Experts of a small language model: 320 SwiGLU neurons an expert.
Below are experts of layer 5 (counted from 0) of a mixture-of-experts language model. Rows are named router (the router's row for the expert), gate (a neuron's input weights, with its number), up (a neuron's input weights, with its number) and show model dimensions 0-223. Each number is 128 + 24 x the weight over its row's rms, rounded and kept within 0 to 255. Numbers have three digits each.
Before each expert's rows: a language model's description of what the expert responds to; "gets" lists some tokens that make up at least twice as much of what it gets as of all text. This comes from a sample of Wikipedia text that the model never trained on. Tokens count by the router's weight.

# expert 34
It responds to: Mid-word consonant clusters and syllables in non-English names, mostly Indian, Slavic and Nordic, such as Kan-nd-a, Nag-ra, Ma-ž-uranić.
gets: "k", "th", "st", "z", "ak", " K"
router:135072118126118148169135140152133123125105134103075154148078126106117142149134165107127124150140126121134142168121138101115143120150140168154169080138102167118134133135102148105085105138132099116135156117095097188150150122126104138146117091150122113161094143148140128074113127126119092137118121141117144155150163155137116128118117123143162134133123076172100122112172165137110158118111143176108126148089178099132111155127100141121132122125096118163114125106116132133163105126101165145149173133145097146151141135090129106136140097097114152098145116103089120150119115138109105144180135196092140099140139109174145125163130101079082124151131153147122106155136097175137148131108
gate1:158089092136098163111103112131085155127110128133139138132099112083114100091152154147136116166145125136086061113125107127133155158157137149121125100157165139115138137132152124149128145157147110131139106095118176139123161127150152093133152127106131160138171109186116109144102117131154114094127145142094116135081106141129132106196103103130162137047133151115115168075150127133138152153125117140111115144147159131111156155135093148074144159148094142123107112136158113143140154152102128119143118122122134123109158182131121118124141108134142122157152178139168137111106125093139115098115102156179086120143144109103120094139130086160153105156136125113146110128129172099120141121146
up1:144156093141138117129178111145089168102098185129148122133128114133123171108150129123136128150089141133098102123098108170148122135170120141101103093142132079120091095094143198105102113116108130115158148113140166124127162131127129123146131131140117158113093141140135146098144116130120127130088159116154139109142114177146113118126087071116113152121133139084103055118160148092123154165134110120113099118111190099120144162135122167111161130127139172135104113145143152132128148117126123114117151090176086162157100139102133121149121114145150128159127135100109168098144103135141115113119100114129163121153137107145105125113086114148090134072158132116104106151113128182113128128125

# expert 17
It responds to: Early fragments inside a word split into pieces, often the second piece after a stem: epis-c-opacy, nar-c-issistic, ref-eree, aut-onomous.
gets: "c", " c", " t", " d", " ch", " th"
router:139109156172132132109150120131145108131114162099116169110090143117139125123094127112109147126114144146100077149148131119127149129091088156151130108133132099146120147156103103107116136192107110111136158097176113138160122140124117178158094118148046100148117175138134159115109155139143124112128090175114157142093152134121144176143116105110148143151133083140110117132138191119131144154117135112108147145130134117130095159113130132139144137134155112132106183090129148160129119108141123084113160141142085121132109141098159152139093092106100152087154086122111122135145139149106115133188160175136162119165100127120160171132112127144140138167117136155151150161145148156106115144119
gate0:145131087148109139140151147113103125141111158102126114118109141142145136159164160141111158159114119091135174150175120169132133143123155128130114116140163108128145147120129130092109121124138092076172113097081127058159160123117126097123139084116134147144147192131155166114164128119126136109116157116128128120140151118161122128096112131119120162125143135104109148143090110117121178171143091112084119121190133146104163174093118131149126112147134157165149153146124110158152172083096156119167129118145137132123107134136113158101157171101123108131106126155086101157147101140111137137137141158155159137120133124130122174153127105148131159138134123146103145123156118145113167124049
up0:132104178097157079084113131121107152080159095150144135153105110108138158130133093164142121101108108171085126126107116122124125130146099137119140076142092132116123114135144099158122136133139167164091138134162147176134117146127136191120119150107141100121111117151123078139075145104144129136117133137121089134126111138103146083147167137135133118123117128128114145110141128117137069088109155121157116139078114109133097130143125153108122122115160120107139136136087141150097104161120106146096147145120109116145154110086115124172098103158143144134171149116186155113103183115149171136105116153082132146137140133158134071152140117157118108106108105132128144123080127109107075102130

# expert 10
It responds to: Forms of be and have, not, yet, also and subject pronouns in narrative sentences, such as was, is, were, had, he.
gets: " was", " is", " were", " be", " are", " had"
router:109123134173161108109159140180132098173124143157104139122135099106159082126107107136132122150138137110111122116151151159091146146113126131133123121125124130125125131182118116147115084141133113120138145175183157123122129120150132186109077136151132108124104148125185179095101149098194117111141116117129125128151155132113157118104116115176138172148128113141149135123147133104099092132153093129099127126098167144086104141135138134102165101074114150116108132142146123129124122139121129135143124144133127125117181093088134087166095082099126184093139123118096114140148157166136094165168102121119163100110116105170150152139158113131125117146146161126135119137079128135115101163108
gate1:120159132122103109153134112154135113109072156155112140130135143074151138098102094121207134140139098139118131104103125098110090130141158164126115123144134116154102102156153203105097104132126129136153150110124184190139094153153171133110126115124135090109102095123134141153109165123153107150165154111094105131120112119104134126138141085123126154101164164125150084167133149147127098125162151099108160179141109095160105144127117145137094150165122089129095122143150159105092132189119135138144171133092120125107143126128130125132089123173104099102105119168117116108118148158142124125118115113143149119118137120146130159113111161162140144145137145160112127111140146117138119165096
up1:172139121181127126113119159092085151099140080126110142140118095167111139150148137121114161138122133144123121137170153126124141113113123121171161178148109134142139147126121119109144113146121133135099116113099061073093121112136126134144140125131100122144120168118091137121136108168100156124128100123158100137116088116136148116119136155141161164153111087141169151082098118090131149116084114135126091091118140157087145136118121122104160123100150158139125095121118116152133084051098139105118103160143118164156172139131110123067124112122158137118168122099120151149159133110146117130113131137105092168134093103158078108122121107091103165120116105114134120141117124146097094089144

# expert 28
It responds to: Individual digits inside numbers in scores, tables, measurements and decimals, such as 3–1, 1.82 m, 0.0039.
gets: "1", "2", "0", "3", "4", "5"
router:106111091148166102146144127121133112151121127133097133133120083126135089133113131129134086132165117110128125147145181147084142178139096155142142122136133104143110185145101115107111111179172192123151128143134116129124130134136077141131124138160102103129147160151147126113120126144126110085128116126168115128109120126115150120083139112114141143151084139171151082094175153103134114160157109131099142145121168151113122165129093118129154144097138135115117125114175137147132125155077148108146181129136070167141114130109141101138128107083096149126095114067127105144128166165124103168111087136173162115129128149108137150122164125107105093142144155158135137138101133089124119122095
gate1:145150088097135123113137123130155148120170137172150122136086130121150107149158131128135137109108122080133168156134114145138115118097147111136098120126106152139145102150118129178164126099129084176162160130205123105150135111130112119126109099215089124180158149129126135158136158162134170113094111134115110135122090140124137139115098128132127101145109114097153106085118099140120148114146099151147169152168138131113137135096141194114144138116144174122134113135170123137144168147140140129155116143127123152119154117140137160089072103139142162092157092129118130147157156148114146143149073112143113134101152163133124096121107098112104140107148140132089136168146132141097113157119
up1:133151118112153093124151106153133136108165149181128126129116110164159103145111127120119135105114125098150168147153113139118120130086131099150105112119120131137165108127150134159136144089137112176137155125192122119127132140139102113113122097187120138176123144113087140149095163170119163125090137142129134126104079154105141120113113137136100090133134117099165130103112059165117150087151103154137145146146137142115157110104140165117122119094128146124123092112182157138120146131156143161109148148111128178123153090153100150082120104166101178110153090137147131148125143176129124136139085125114079132144127155107115120103126143111120136109120163149059169147147116138108135154101

# expert 1
It responds to: The article "the" after prepositions like of, in, to, before places and names: "in the Hudson Valley", "to the north".
gets: " the", " The", "The", "the", "—the"
router:108131149148126108127142127122158129144118126113121134128103122130137094166131201118138115148157151119077116138086149154116109161149130132111135118161125143141161166161138091110119118183125128125153131140181137165187150151155091154153137145145090110160128148158148138084140127128178120125186086131141150086112107142108132122112148070159127146151085125141090093119135150124078118123137115111105134131121126134091111123113117113100109132108122167126099115122133120116152151140098129120142143122123112164140138081128155109143122104146107133117123132075102134132138139117114083186117143180107124072145122098182134122143129137133075099137126138177140127155068145144118100124102
gate1:128164140129104155100129174146150142157149124099088117141107082106155132106139129146103160095138100101100143130132163145103155168116098162135147104145135071173139168155106156095165067123135142131117128169156155139113135148151119149160102141089121135121131107112108158140128157145129106165103151103142138114176070087105128146112134121126105157115145125140159140097130160144118142098122119108135127152139124109133144091107177141087122155138112129133140133088090162097158136108105162167120119142142131109181155127148106092103112077121118133144132179161140132139154127145109145118092134115084138130076113150082097125099136132134106154108129089104156139150134134094140107141149
up1:103150116101093158091131140132151149159158132117123095132099121115181133111149151150099162077177093146149154134124168119120154182089094162122145102143134070144151162128154157121173093129133139137149160164164139101085151157117137120135130134104139148141163093129124142132135139126124091137113136097134130141170066079111142113090116158123119188136142122125133133101118107107152128107124102118125144123153094101137125088121162149125116122167102140151163127090085151094163147111107138125128148134148156126167119130134124086096139129129121125137097180144126138128172128132103142151105129129107100132088113147118123119116187112134110149107118079113159114138116151114170100164130

# expert 15
It responds to: Prepositions in, on, at, from, between, through opening location or date phrases, e.g. died in Sun City, from 1994, In 1934.
gets: " in", " on", " at", " from", " In", "In"
router:113109120132188123156125153145127130147125128112117153127118124116146062129121114178146111141134143085100085122134131141116133119113083129103147089145133147126149177127099115132144107159125154117104139152152076155126143146152127155138145099166099122138137151174184128131116116112161114099139110153132142121094132158127141120084164129156120134193113128132113108125152123125091116137168108155118140145123123128148134141120129194131150118069160149149107171125182140124132144139112105129142137138142129125181148094088154118119117120117078127132149085079099088184109143121122144138147143172153109081126116128122134130176151134093096106151138133119172126131134111107076093146121
gate1:112149094122166074131133117109151147149145104156185148124093151133152166116132123123064136094136118134116124106112110123105124154132128100125149142117069093115107136082137196140124106118119131143156139097100101149158181140091128107189133153127105110092096124116157178149155133126148128129128115127130126139165144121094086125118125110144090125101102120126120120135093102121127137108107164130136098098125172132130154104139121121138145122089073134127078127144114079139113124078084136079137174151133124122116109108152132162102100115120130157153142156120095147136146114083124131108113169078130103130115125165138149152133105159156158109114125134136108101132136145125133174139158
up1:128123129112143105152119098130100093123163141120110144132154090190145130073139121157082120053138141147153129161105130080184112106122159157143102125123127130138135136162148203119104101119078099126140169127110145155139150156113141140129195133096120137163101111101087135147126113118132148100108134119126116126109157120142100098098112109133149157125161107134146123133129079126144121145073109146107135118080129117122105092125138147139133180111111138118103125142098132144152142116107095095108157173120154123136155126128134167124095130144149158085118099139105158174107132153120155117162135105132095173115148148137143115112129114110148133123109090111096146102093162130121153110105

# expert 5
It responds to: Tokens opening a row or block: a leading pipe after a table separator, sentence-final period plus blank line, heading markers like == and ===.
gets: "|", ".\n\n", "\n\n", "==", "===", "==\n"
router:117087148165163152140127128160147130131140139145091147163145128119168094164128134107121138151145123116130145127125131113124112150147154126110141082137131145138143138142127120123145127180105163122136132152190125174179135132172113130160109101160079115138157132118121179083140112086162100134121073130123158144133104177120117186139173107164138166126110123151143123110116128122080111135116105118101148128129127162110123142145122132116126093102142150131139153121150091127144114138120152113120148146137114139199154119109172141147119095139084184111114087110090100160141110111104141183166105132157120094137114142127119132105126110086111110099119137121174129151098101085148116134091
gate1:129126155116143092145155125120146130100127123135113129110087117100107143116144124128182119118144093095092100129139148145119153133118078145149143128175141097142088151154118139113138084138187114116137090151122113145147109128099144153133118099136083142140063097140133091176184150106115128126116162108113142149087140108145140126136155121142152141134127143120134143121152090147097190096159073106113126091109114158126118139102159132134145142117120120105128131175136126092091164155141125150151123142100149109131101153120182135142156137100162111124125169122149143130187088111158138107091159124095166121142148112089081108140123095134111135112128127162121119155114186133111094127115
up1:098156133124109149107156115087111108133141162139128155122121141130126139117148092104126110115120186124125116140135159118161155123117112154158120161128118095105137145161119128144111137112128092140142155130134099167094172132118165117077107073128105126140102105178169143141183142130123120121146097142135120109108165104131102100156138132124098098108130122103134161122166104104109125119100150106113097137114149148162088123146124102102124154082127140139079116135122128131113142122125140119132124142129164135110105120146130135114122130092147113103178177111127153087194102131197149115180129134157148112151078099135126112145110108119097172125089082191151105132132159123100120083152

# expert 6
It responds to: Common nouns after the, a or his, mostly sports and time words such as league, season, club, war, year, plus family and canal.
gets: " season", " team", " years", " League", " War", " year"
router:124108143151140090133130136171159101143121124120124130138093104142164093137118155174146112158107157110070119172128144153105114119127132143115131107140054101157157177140139119129088091124117162096182114161110136136142123163183135147144151150141122084136174127108179141100102114119146137091123141161119142167127101149130140137137158130141126143126091082138117113076153158092130083108128130106100136156118124142096111171139077154088118109136131106099116119085163162124115119163102164123150119140152127160131130119140124141133100113091119163111125113093104106143135133160104109122178106153137104137124126103110136112138186110135134132125141131127166121159095127138097146140095
gate1:126132166108137130114076104118138125175162141115051099098130138126115111127145115121079147090097105157132128119088118103094153119129098104138121108126161088124127092129168121103181104132112154173121106148162101094145129077142123106145085082076131154137152156153097156152163149096127118154150136124114128121087153128127147132125137138149108135108163139104124154148165169155103114148108133139115109121124104107124164119066138128123123128141105126192135144123119145136139171096149117095103147139129133128154101097127131107126148151123165151143142127132177131151113093123103163125143117116105135131105145117121133137159138105158102128093061102160141116144149170096157126146117
up1:129157116156137110141164149142127120099070156146165105141114104135132155101131165134189120124123134140166150127156145139168137149156107120135134157139132131161094115123104157168112164130133124116131127131120141138139153156116158198140154138126133150139083129159177118142081123138155174104132149096137162125106079144145124088153161101126104108173121098160139137163077115109110152123137102124135133086121127135111123120162115159132114110114176137122169102121128140154142112137168148123141109120126113165108121097139106144114108136175160109109081178142098083114147127109128112141113115141142131121160071116101096119069135167126137109137179160136125157103114098151114094122115

# expert 19
It responds to: The words and, or, & plus colons and semicolons in infobox fields and lists, such as Release dates:, Editors: X; Y, composer and organist.
gets: " and", ":", ";", " or", " &", " /"
router:103130103120136125128140152134137117135093137120070133097107129138174113191101113153165124131145153143111144150089129161103155134080157144139176131183129119128151128149128108108127081182101138136119158118121129145117167126132111139152123149107124111091127151133175158112116138132143111099124116119148153132160097164126178126140186130112146154167119108126148112129127175106143141144107125129114123129154128126117130154128117134129091146134132189106132110083129123135150161141095130135120155132125091133109143066101128110202140098112100145097079108147117096145141128120110117144105111135107126102180112085147148159155167105090118114127161145163127137141109086124101075136101
gate0:128153169157103125122088121158136140173128101159137137133112143177116130128100153124115117146108162139128135159144107070115116169120114125152110136183085088104129144082149152118105113138117086136166130144174140164098165140118126106153137141096118065155105143134123155145077138096167107126183123155136101159122115114150119131127183154130125135127138096134138144113111111132138104090089131142140109105172108111136103087148138110107132152114136129151127137120141176085149111100120112197129116123133089114112103113167115139119151110148163121130131104121112110136121134113159098126147149155105111142106112133138146173150121129139122171139151138162135174082069101118129153160148
up0:119141167147115107126095145121147158117134117139149128138114132168101160101085116150129093126125132112138116123111118093125107154131126099168124123156103073133119142125166157097089089140113054143139149156157169156101137120114113083171133147101131077162088123149125142160101146113173120173146114098097088151086145101148138101117177116120101131133123103121150131097102152128127105111075113123118109085145115147121151103142127090125109145118171165135118118129125176083133100120128135167110091131126104121129094101128121127106158134145159091099143133104129107133103107098118089130139142142113136141099090144138136124159106154104130171123148125158167161108098118101185155132136

# expert 29
It responds to: Final head words of proper names for places and organizations: District, University, Street, County, Union, Islands, often before a comma or line break.
gets: " University", " School", " City", " County", " State", " Park"
router:108088094119130094129136182173158124130143113160121119140108128134119120131138142165136113168131150135112125195107140140119190152129122144149157115147127114121094161128117118162122141140136149135148131161115102149152139120145126140102117158159120109117147136144157155083087124137166113083140103157122116142114101134138118128081167115119142135168114075136121086114150151137119076103132144155116132138099136152105114140114059198099122114117095199147090131074139128136136138169118113140126133140135084170148137133122117113137137122105141166093170125110083110150134129121106094130144124138133146099105122136165147115138134097127076095119138173137170097126100111147118153150105
gate1:103166137120103126120128094097133079094143102109131151175147164115132127122129150116130086108143138122106154182127146107131120164061120161132093107099093122144126090154137127146151126118125115131146117116105139105115121104120173127145120123104110145155158130115155123140083131173117168147105097139148098120127108166135152114116113162099114106158126147132123143089154144133078142094166173116098085105131109152127093111140144150090111177149134120109118092166106139115156125085072123121124134149114158128145147102099144157104117129182163130130124115125101170157104119092161109161094127152158165138124144163136085107131139136124111108130168058107124126138127133124112141163151
up1:108144137131119129131088171117138148080131099134126148118135130131055151113152106148153074133129152143121139148105150105120145129071112152117109098099113164150117111117144142129134153133124142138192124078107124125146120081104141135128094106111105177149182113124175139102158152127095153132093125133130101121122096130112161124166130114103118103108113096123081135098120099128092179090160168104145097144129165147123096099114101149113105150132148111083110094172135160103118159111107148119106140087135134120109126111109118110145111144145157161151145103133142143142126125125145100155104112141148124146124151151132127117097161089068125081173140100094153097166135120151128120140133

# expert 7
It responds to: Opening consonant or consonant-cluster pieces of words and names, often after a space or hyphen, such as Br, cl, Pl, Mac-l-agan, S-l-iven.
gets: "b", "l", " R", " l", "d", "v"
router:150129147135173148157137151140128112127095155145109128138142132126149107188070199113148122121135103128134140137087126117097111119109121155134152117133122184128102143153081112095116116150124137102114165135147124117174150131117084180167085157146110088146148160147120122111101147061144107123116080141153132112108140171119184151150132075158127123131085130160166124123148143129099138142136168140099148119127136119118139144140133095135146115118141096150134156082159135152171118130108098132089124135163126135138144124117150120169116112113147146129111100121112108124122153118076124152178129146126113112177136096139117136180127147127107117168163169123140113164142128114090147136128
gate4:166113152161149135100131142145114147156158126122168145155134109133162159132129141111128167139078142109097121102094128152119123096102103141078132113136099112125160130132151109120121093120119141139106128118097148123123161163129084174114139152127130165100103115109128127137084108136114141102155156113159145079115124126110088075095136162138136137085121143129141124091085115124074141138147129137148120145093157088106127134117148119104130151127107090142133129127109123094139099140130157090117121155132099105113122160144115153135195090144123140125113113095086156154107156110126185073113167090129109105092128123104128155162132106154147169128098105122094159165113080100100139150089
up4:089118115140165154141081116132128112139156110183120111094112125133138095144142120123141118115132135143125174113169122153131141118144113133128149110145139139075104126125092125159149124144151165117160106171115130100104137147131143150116084105111120138113106122146071086146181125129091106129152130108172134107114095169158125121121120080104128104105181145148139124165151123143172151149131156145095152134114129125091132127079135128140144117139099120134133104182158138178141178138112083160166130132106136151127168139104128101102081137108162126130128086127108115100149118103121085150127097132151112120158100142146100182145101135134094118124101130146130067123107115155169146089119

# expert 16
It responds to: Single capital letters or hyphen-capital pieces inside names, abbreviations and codes, such as Jung Eun-ji, Bari-Bari, GMMTV, Sauropoda.
gets: "-", " S", "–", " P", " F", " A"
router:063127082121148128107164141168150120158106130180146154151091146121125146113089181127148114149155156148109107148138106164113160133111123146132134097109137110145090128147123118120093100195139118148119125139141143174125132122139142133178098093129109109137159198124129127121139140073136107135153098139152146098116108111141177166146127098172131115151122119184097092091153149134098135102139125114122133134113148134126117146120112129103138152129149112131135139138160144151140122123111133126115178127138077164133135139076127122135129105090084133121101121119127129129114152124078134132143149161118160137168105111173178118119126134095080138133167181134170101150116115107142139116131
gate1:125122095091050184143144133156164122133099116095127118131146115135158122133123139136143081141120105095098133131114123135097100104154123160158126136084095127056140052136141113131117113106125122159120095100139143142113097133137155136159154095143136160154113098135156154108089133124129120118139102160108120096127125132094089091089155124102121092151157138127108113127150115146143111152131120143159142162158134147096159107158143130116091164092107145133108158104134077139135113134100149100155115113122137106157071138152092068122153117110128153106150134133117129114120131086123140125150142141131132140167162156102091118156102120104121145104103147138138183141119109087094157123126
up1:150144145158103109127131123083127141102069114152119131158140118137106111090138127129128120136113074143145105181140121074104158131160090093119138146077124129143121142116130119127179146140156124153136118144067178130122154118086114158093152098174088108087139149119186157128144156145133125121130138127168140143137117075086146086103079158124109110114130097147155125121132107149111157092112132125137118131104140112150108132125108158128168108123169135140101130104131096145119128099130153123124121109107108134112154071129140138117102169122112105143094190127109123153131119152130138095108110140144084110144138121095138102158168116138139172118126084124121148114112134170174131166121

# expert 18
It responds to: Abstract nouns after articles, often about elections, census or policy, such as seats, ballots, approval, results, services, and percent signs.
gets: "%", "ation", "ity", " people", " population", " election"
router:130101115167160084144154127172144095185132151102099147171111107120157113136122141145114080156125146143118150180164143137102160146125089136114123132174112111137117141159151143141119143120155118118152155123126116165169130119176112151127147165131102137109147142113134125112097162137142137106126118152181189136113168158092129134106173133115159167144131101160161125099154140121116090153119125122122127110129127146130101167123112174070138107134164171150105120075140132144132095165111132123156150119162107130142170133132132117120123077088126134106131118111099133131148125136079131132167099135139151094131103089123131141164181110149096123179121114133157106128092118142131138129113
gate1:088131138102134124158155110146123170153094112126135131135151118127146095076141092138174104100129118129145169149112107087097119157141101112109116152075093126150145194141147117091132122153117127109151143187111163100117098128115138133133120122150099137108109098115149072093172126162169136149131140130110118136124175134130121154142151121140134135117118158118138153117121134093087159097145168159113095126157158127137141140171124135127101106126144108067124137114157149099139161105123138111136135180058137153109090131113131143096144158113113153118148144125151139119151141121118114093101126165107180097162130152121149155117122122144128135103110124145122128098172119141135103102198
up1:119149136090118130127153113133137144109103140139114155156153167145113114103149090145175126088091130124136117136110121125127120168125129139152131129121100169118138114158165108092135121177084171112143086117078143089114067143113126125156126113158100165122094079147107081103153099143145088129114124163103140150140127127154110180150147164136135094130118119108106148157127132117084168102123129119087117143122120126140116164118112129150101114132124132086115147121142176064133143110133167154127141138071121129097079128133158149126182146149129115115115110085106118148159138129123107086145130106093141090128146134135129141079171141122130141126164132106099096126162103153127100099143

# expert 25
It responds to: Accented letters and syllables inside Spanish, French or Portuguese names and places: Ciudad Juárez, Gérôme, José, San, Santa.
gets: "é", " de", "o", "a", "á", "ou"
router:133111099143112098125116147112168119125065093165119134136112079086125095118113145126141115164128141102135075144099157156090129144139135130159169125128099112154124167133134096169117106136125135115177173145128135150161168112141102144148134101124121133100132155114130153144121146124151104122151134136120132133117090113133152160134113092166162141124116097135125097125130135098110106170122129133123134129129168117117090131131121153086143113115123184104100109092161114172181119141145109130147168141148100124153184126118137125124122128138114136155131100138115142154144115177113100169153143172183137102120097114108190157121118109080121109134108173162137161183128138126104107163105
gate0:150110079132135107157116161093094151126125110127154152116115132121105163122116085091064115129159129117127104144148133131127065090080108110115133147121128124139114167167094145135120099149144136162138113138124171135127137141087132103154179100099162117101077098117170116176119131103107118157141137152109153152106083186111141114134141105127141133087144128139146082108105156114170136137115107116103125129092143082134088170131082088145182094140131089154119142133123109153138118100131141126126156125090163127098131129115133155132182121106163127111122097131117105134119119146104155147119130111129142117142131126099118170143131179103142139106144148155148145108096109117136172101135
up0:102122145118133112121143148155129152131093132144107135150082118174127127122152142108152109100131143107148131092167134133152165130147131135172115137112116148126125074114153111088173165117119101105132108144149128151135091124133104136153136167132123153121182135110129118119130157134143105084099106126097117082176117120127098122115139171162082137111114145136139102129134092149157153082130126136117164106162140139147133126116138145108146149173127122144123116079136182116119131088092118136158126098148098148120149138141127083088134139158092141119096125078092079104126121089116145119152162146140130163106082113106116109101176054110138095121110113088156163109102151134127143158102

# expert 26
It responds to: Words naming creative works and media in arts and award contexts, such as film, album, song, television, Comedy, Label.
gets: " film", "\"", " album", " music", " Film", " song"
router:137103136136112120121190141104169113136143119133121135120128121130140140114127138126139107139134166152115104180104124148127195162136095171161134129131082121132102138131131100170153127141139135097138122149118123141157123142125106175125146135167133146123136149137150160091087136137146108108143073146165164155123110150106120138131170144126141146161110101153129101107161150112137130174106128142128135182086134184122103134154071161094117093136150148138097165070131144129121087165112157126155156154151108131126154106101123147146115120097110165113081104130089141136106135165104146132160092144148146090117097101108146127170157129122117124120131142134180154140075125136078129126120
gate1:150141155117143116135148083104152115143143133109201145127149122143144139128121131132107079093105161152174156162127118120099106133113118095077110168124118092142129115106148121115105091116134164142172097125104125155097140109118149126128132150098161154100103144111179139107126131165100136157148087101138122159169141151131141111111124110102126108096168151108122119108150193172146129112074081121174155104170186117073142156135101125109170165140124157091149113123143148123138158087153123132121085156139092104119125103170131157173115134139141132119137112123150115158152117137126104129148130143107113128129146120137157124138154142127086140147147127153148164116127118143141104118091
up1:136111157144132140089130115098175146114133123095113122105104131114134115139153107124110118126096180126158125110153143166147123148115149083110127124118135106158156150116140150117133059093095137083145123130085134146121116087153141161118095147151163101099096128122134123114135165129134159118109085099078113106183144169153159090104115138083131133085126175131121159110107164141143158133122124096161132107131135138107172114120104131118178128129132165141156090114141176141167165127151135151109153139102114072117080090126135106112129130126132161126130085122122156126124108130114127140126148125112133128143078148144153098118129126171126132117160112177124122099158110151065118134097